Experts of a small language model.
Size: 13 layers, width 320, 61M parameters.
Experts: 96 SwiGLU neurons an expert, a softmax router.
Training: a variant of SOAP for the experts, 255M tokens, 3420 steps.
Below are experts of layer 5 (counted from 0) of a mixture-of-experts language model. Rows are named router (the router's row for the expert), gate (a neuron's input weights, with its number), up (a neuron's input weights, with its number) and show model dimensions 240-319. Each number is 500 + 25 x the weight over its row's rms, rounded and kept within 0 to 999. Numbers have three digits each.
After each expert's rows: "comes after" lists some tokens at least twice as common just before its tokens as in all text; "gets" lists some tokens that make up at least twice as much of what it gets as of all text. This comes from a sample of Wikipedia text that the model never trained on. Tokens count by the router's weight.

# expert 10
router:511456506474497482519508515497510489447511518524555489500465526507495505514485560510541499515494471528519508503512551511502449532506493516565512475500500493512523498473501506517544537509463516455505509506515478491523492511519495521507499491
gate0:446506472435555498449507489442501466503512523457536500523497494481498521496486529486443484493480507539493514561481576523523496441500516521483522460505482475505495499518482529476490508492444498489494480505519494475481540465488518450485508512
up0:468495521512515517505527474497495526499503457532498508489503519486510516482462520461491500476513511495528498498542487476474494514493468472527505483469463516477538532525501446515515510501539497533512478475470540481538497527489504508534463496
gate1:510463523486467495518539487494451522527491506547519480494470508450528497529489487540520479529479495492482488516492463483517495535470537488522495486509506460500517520461512495517509560505509507513490457515523542503493516467473492485490503502
up1:463474501443503497494511514537483453456485493489514502524499538492516503465521507484584512507507565529539514516499463521492488508466508526458487488491516455491523511514523529483479509510554517515451511505492427520438502494488491491483476457
gate2:562507513469500477449526494484499513469480459524483505505496515527513504451478529509503544500470486513529552470475494536512495487491489512551517472506466481522527547475476480513509553481489515507520511495510488474474518483492496533526547480
up2:500497476502482457470531512514485506481536510550470511517546498507519495483490512511494508467535486491496521479535505514505465528476515547468535487482442522484499445519448493509488500497484482491514496513415492468504496481487482488470526479
gate3:500421525514492527514507530523493455495488527497521494520449547513486539476500493527511530497536502545504542511503509475514491497523486521500495500550492456479500479485513511478513505494513519442502495473521449472457515514512485477476542497
up3:473561495507512489542494505490494476510497482500481478486521552427516491488516500525535513499484488478481520524476490488485539493490526535513443486478572495506512498495512491479517512454515479469503519467513544497500506483467505499486537491
gate4:539527501476535464536512514490476506497483503526498501519456520502508493541520519534501483509508500515547482508496505437456468512502515511500464492464482527471460502509529496473486514509537487473509485514502504479499496496502520528449520522
up4:508504511508493488515490461506509507469501536521506515522521501505564500544545511504489540532432500495486489508472496490486514533487535481482475526488535520518509512550518482514467475511512498534513497454506495505484525523494511468500529501
gate5:485502537510451535506491495501507478485532490527528543505537495493508483493501496456506518498521566535527518487517502530517490473517468480520536484477516419508507509512521464483466501506416508490494503518520484495489550498493514548483495477
up5:480481515483502495512507507511496502503464486509502524509512495459511492485527461486475513501548490518447424514499500501508536502504474460485480515453524535485459468474493492493487517476525497512529464535532506508506515456525478465505508495
gate6:482499492502483429477504492544522513505522528504473495469537484532516472515485491542495541502492468461484474490471507490483515486509496541530476482507532486511472502514496550526517500455470503475528521530488530456487484514524526524506489536
up6:502525480510481516529487479489516505485490481506518534478499522523491513462508508473485496518506485531535484501494516505479460494497530502505478504502512511508489480485521541516499483531472509459569429450468496475447464480521525498521500490
comes after: " |", ")", "3", "5", "4", "6"
gets: ".", " |", " ", ",", ")", ".\n\n"

# expert 2
router:498479513500501462531513546496509502456522499532532469489481520538470467495527517528505496496496459517515479509448531535502437532462507497538474487490530496469542507487490528498506543489505516471484481517503487511547522513528482540507504525
gate0:487463493514488520539510493482518447523511480565462502485508475481515511501509504522460468502499501530531515509487481521482504460511501507500513504502490508501482499498499464473500537449492502504457515511510471541481481533547509514509503496
up0:491540514500516487483515515497470499508513532466503514524493484476535465507535521515544522501558499545490508502462507498483534477481512457484527487505495506517488468522473517497515486508526502515527483485474510483457514472529515492493487469
gate1:489499530519503472501500492534518526488489513485505506484495463513463484494489496524484549515503493533523459469512518493531528466485427502518483475503518543470470520484486549496501491531525491466490482494495493520505539532521488512483499550
up1:513486498456497497429482487497476513553435499512517518503519497511534495521476493521493510484494501475506473512507531491514505498509466519509520501464490493482537473518533530526468486508500493518476506498559525511468496479531487553536499504
gate2:506468491487500472501475510492498500487508513525488482512491462480513467497472525513540459489549512501493539490500485501491493458494472522443497476523532497444565491473486524521504514527529517524439473495489498492567500542482491546511542480
up2:499502541541461500501521487494519524517458442469531480477482523500507500507527490542516460500511518510459514517505524515487513495526502521533503512489513502453547510473532511549481498457545480491504446482535523457502510537531488509503480458
gate3:522523463549510555454506525500532500511508477511519521499523520509451505477528504466449542518502484488507498523506469467502475449495483531502509507504482479504515480484567502486479491489497516474500478476524500482484464479491499501508461491
up3:445552493444447555512486544471494491512464525512514502469541513513496510513492503463501482477454485503526468518519540491484458540548457547480493533475494520450479524506502499486557511452497575535499533512539497481498498485482537505492471496
gate4:493486508494505539524494500478503477490507486542495450491472478507509500539549487533441513492497513532508506481494523483529488493446532486527499498499535491462547511521516511498500504461482551475520451496503513516513503475504486493481543519
up4:524502490498521536496484494509482543455525525533528496484537469512505472520490517517525489509517526516496513528501479485495475460489509481485499501495517506513482502504530524487531513546476501507500459532512517465513477476477506519533499474
gate5:499516503528530448559481565512521532513536476494490535486492474513530495525529525489505532523546499457528513459511528507502518498500411517469515490514488567539496473505465530503485526484563510494472488521500505510485523486526458473522520449
up5:536539510518443505489530498448503446493541500510543528494480538496479463440497446486453484506533468502496470507523481535488498533470485496517554495491499465451484508493526510500497513472471526505514546508475515500496528529507523459488457495
gate6:515493504489489523512493516535557514496484470555509511499531467518454474485510518568487486537519508485479518493509501536502494496496486527487477443474457473471517500518485544462495508518472508467482506492533460519485515505490509525521496515
up6:496533523469486526499548495492525461512519526523499472449465467475496469502556489535513522522552506467530494508493474508509534464490511534546497476473514491460492534481497531511501459451485521502526473503517555522511559493491467543518468495
comes after: " |\n", " |", "\n", "|", ")", ")\n"
gets: " |", "|", ":", "-", " |\n", ";"

# expert 3
router:501439477467494450524493524490512451490502497493514498454478532522474504492501509551505512521540500501488478559519494476502445523528494474531516488459494503514518478487465556497485522526509508475514522520486496499533507501491537515523495488
gate0:447520477515527482507529526521521500470523495516463513472541501500443473534535453549547500499487483519512523528491504493529541536477554500466482498485544500500489476516550533521485528492484521525498466481509557472497538504492487498504495492
up0:503510500494490529511511472528521482420526492513502462557484513507436502503475530517518494511512489496522508470495459490511488483520514502468465501444474505526494528513503530469480495495554561520477518481515540532495509533484453559522512540
gate1:515476497469546503514508488490497448502520468439518479470486509520536487502489486510459553524474506494495481504495525489530474521492432502509483513479495510525523483508493485498500543464498449473495492463530488486478493528479500514511516534
up1:525510491482529532461520495506466479513517527478536476476496483513520536538542486495466557508488495453514509524484521495499471526482508496535513494533507502492485529527501464531507536509536504478523479511543530449505502460502455507499547526
gate2:491464482506498474513550527507486525512500542493489504493491472470531471486516461526532502491507505544514438487481498498473490478513536502505510520493486512545511544511503507528452519549481518516510523496503523482529537520538538486535475477
up2:495505490493523535533476484464513491528500487519525518522503523490513526487499531498475504557506465490469475517506494513523494526473480474487492523543506487489442464543524469476552535490501458494504482519535475525471509475487510505467426497
gate3:506480510524472510526515482595545497497511512525471507551464491459529532454517487456484466517496500501507495485496497532519482482461485509507517486482492521549496558514487497523484519507521540495500498506499471521484534485551500533540508517
up3:436530503507541513495504483495492502481512462492487549500506518528475479486511488541535506481502511459458495512507503508481507550506489498495479505449550505504565494519511474502525480540512467514472494517526470477497478492446530524502467486
gate4:517456482497486530502520499519542510499538527522498473486531505493530510478484479499437514484519481510498512537534509489479458504494497521497518520482512495468486507472458522518458486508543518528520526544502468498478503506523526527507493482
up4:484509467521536539552487525509469551485523496551506439522457499485464484505550502522511535491520531494535508457498437475512518513535529515501484525499488513496505488552503509506483457486533507453507521491503474493492478541493498473489522494
gate5:497528510485518499493505472518515478502494473496492478514512516514506467496477421497507434513520481479510467506499490493503509464533512471516506514483495516498516512534475535524498479485530563492471525509521538477484489488497512503498484525
up5:472479487506472472520471492483500505507497537491503502543526489537456492521462530492467496450469510493462522511456494508495474498521528532505521508465544504496484504512484472484491470497486464542480527485485519511474495509500511492463466497
gate6:518487465527518503527486518470486542475492486489492496496494485492450518490545475483494525515471500450497499466505481526498477439499516479524524466531477469491502487491516493473513499536457494540520503496532500555552546485484515542542495465
up6:488466488494483441550504489522554508518464503496488529487487499497485494484551468491522489495450496482524483485500482448437508494521484502520515530542509517504477562508531489523549525505507510511500512523559518544490523507515519443493479476
comes after: "1", "2", "0", " the", "3", "9"
gets: "0", "5", "6", "4", "3", "7"

# expert 9
router:489462512492495464511504539496508475433539495498511524515444523523506494499527549503474514515481502513515505462501497502466433560507480515488519472486506516509517527496492558490501533498518546505506488507524498516505537501515539486510515501
gate0:516463494519487483483531538482486475498480487492494478560454477509492493514508505509484512504494537494503487471462504468460522471519506517479486526475504532495501519529484531502510526485506510491510510464524483471459479512539486512500548534
up0:510557533491498497492530524550478534514466501501534520494538505517445517510474527509546460483509475516493533497464463507552484452472495516519504511474487489508472494505511502529504495501479520469439457512494506501543507505507544470520509502
gate1:477514489506543484483541481511503524462527546529483513518481497503533512487455473454497531523491501468490470497536492509540463555478501462506508482503482506501523508529466481492506518499475517491496518501534495485505442501547513529513451491
up1:463518472476491469493474510463530479502533480525495491503511503513480456503495539506539487487516541496513494463506508508501451449442539466530479504508503506468467437492529500489528493505500485567493489485500494492549501470458492520511494478
gate2:529467458517458503484496521483473510513529541546510487529503485490518528545501484501483506566476475512466501486517463526523486527482508504514512532463502526476504534546523535503534494479512515541509499520533491476495512478487511490486513525
up2:491520514481489551510502508466507501486485483499500491503528457496487497491474492524519506522490492513566474520527514522483525515521537511503499533513529492474536493468498491536513484541494494502520534518489515505504505486503514503521486485
gate3:509491507480528490507515450476485460469482477498504482528478519499503485528502532523472451506553481473511481467469492515459546495480481492511509482489525520523497475528522482510538554469499503519492507487492499524487530521508490497499497488
up3:483461506453481488508497506514491497512521476538479505542522493454482478489511530490487515505476516427499448467434467474500467496461470500552488509513447517552463429522509495492506518488508503520486495473537540515483514524530500558519499526
gate4:499476508482529527534479512529506512492537501467472515484524475458506522497492496477457518484546466479523491534500522494518482560535482556511479510505491489484469534537543497484532468515453564490507534548488504536523540487514511485442489477
up4:513526536499501487466523544487491499479505491465518500475475537443485519494506469475520488498481502495521508506481531439513488513513477516494502524509502491515512520518504534526469515458496509472417549474509513565475496525478477537513532472
gate5:504504519543479466525521506501537512455530442546498481552493533545492493464542448528457507480484519542503520541468507492482489485457518503462500486504531533526494471490499507513464491530528515494495495495469491516524514477508551517501540466
up5:501496452458488530450527542522504502497494502562453483518541532494501469449547461515514530480436518483513514466475555521511488500438549528503514484517493531499453529511522484486502491484472515549504494513478466507491485481451518475477531521
gate6:463518513564462493470493520511516502483496465466505524485486511503437530517515501539514473525477535514547515495519498470492522507517529543491496493528448503455479520516428522494504470524507516463492546498450517525491516480522496459496489511
up6:495524503505496523503522492527522510497551496507524487494470503443492467507523504460520530480492460480500517428468492453480498477495486479533485526470474495481515535520450526501520492513451543528505483503500473467501521481501498505502491514
comes after: " ", "1", "2", " |", "0", "9"
gets: " ", "1", "2", "0", "9", "3"

# expert 0
router:510487529493499416494473499511520476483497475512549479513444588511479500509537501520509524517505498498492514483504495507509491510516524490501519515458475548519519505460471478503509517548476530501490500511497500483528491487550478499530457543
gate0:490505467463499512483462524478483498489503526537516508528524499533482472469468524506510516536499463493507475524503477502474461538562477523501493473568505509518531525510522521463514495536484475518487531520510503530504550524523510511505498441
up0:481495520510494525531521523475495496471478498495515468503529461516455526497484510471482555551533505518468512503510502519549430551453530526481539522492507510467487481519534568506473521456481486487498522530527450513485464508489534486484502486
gate1:510455498490474492542517501496508515479521501475512565502439476551474512504526476526472540531518495547508482492461497483493519545501498532508518524509497538535467534442523500520477494510509504517488484478526515538485507500503490517512470496
up1:511511501531521450523521468489481497472477541511487521507533536457528475509470502469490535454482501513478496527497490504481540525506465496481493513533514521530516531479502506536506491495470495504489481529504469510503476519498477485517512517
gate2:477471484481526491560538498501526508525552490520474517485473516479507499532486442449451510499500499482510492489500500524459470516488494540487480514470471522472502468497495473556532488512524543507523525506520487470507522490506474526486446497
up2:473486545490517513457477436485496510497464506499521542506483503501472522497561488509481461517511470476513469516500467528500455525513480508482475465520486505488535539485455552503485526503506492499474516480481507537550495534462426483500489516
gate3:474490512502504498488486535510497524480486462539519512462486491469486517482496498484484465542534517537500490507505498471518510484488473495496494499595506515499510521510469499506493534548457563504493529475546479507517492506533476465468471499
up3:508504472461457502486488484474516497466488491489502516504496512532559483520492531469486542539511523524491518532475513543489497511502517482482507503474523490502562494480490517516493474510468515480530482466461456483500510503543516509529473516
gate4:470524540501518469489478467484496494481500462460501528506513527503519472511521525506464535482474496578517554548509498535511469503491473474488523466459487499461518490493506484495481469500488525481477480514543479490523516493490534527502447523
up4:522502536503501488493505480508519510472505524478450474522504518522466563539478457476496491532443482498528497489503479506501536494476490529490489470534430517480463511480554541480487522453547521513502559493452543467528501511497494505522464518
gate5:471499526496531500546481510493517519471512482495517504531501489512521511510525483498521521493522507515461487523499476500484491492476523498510525554484505546519501484496494499479516500512510481474511493516490488471481489478547482505540497510
up5:487482526492509538516506504556505486522504475488508486539499544523498518511505477507491504481536454483506535506502514418508480496532482507485518506518532479448517529473525488476462482542478493508503501493495483479458490530518509457506511505
gate6:514511484459425507533516503507473493539496537483496482519509504504491475512515461474480503514518506521495490458426477480470488516457499522517490490462483517535481511489530497512468497503546528479497513467516480498483557513497475501481505520
up6:510558501501498451475498516521496491473500495532471487498487457476546527538506485488478489520534524500514498495527481506506489503509453537482514499533482523492495483503477444503486519504511514532513524504516521452439474487479540535534480550
comes after: " of", " in", " to", " for", " with", " on"
gets: " the", " a", "'s", " his", " of", " The"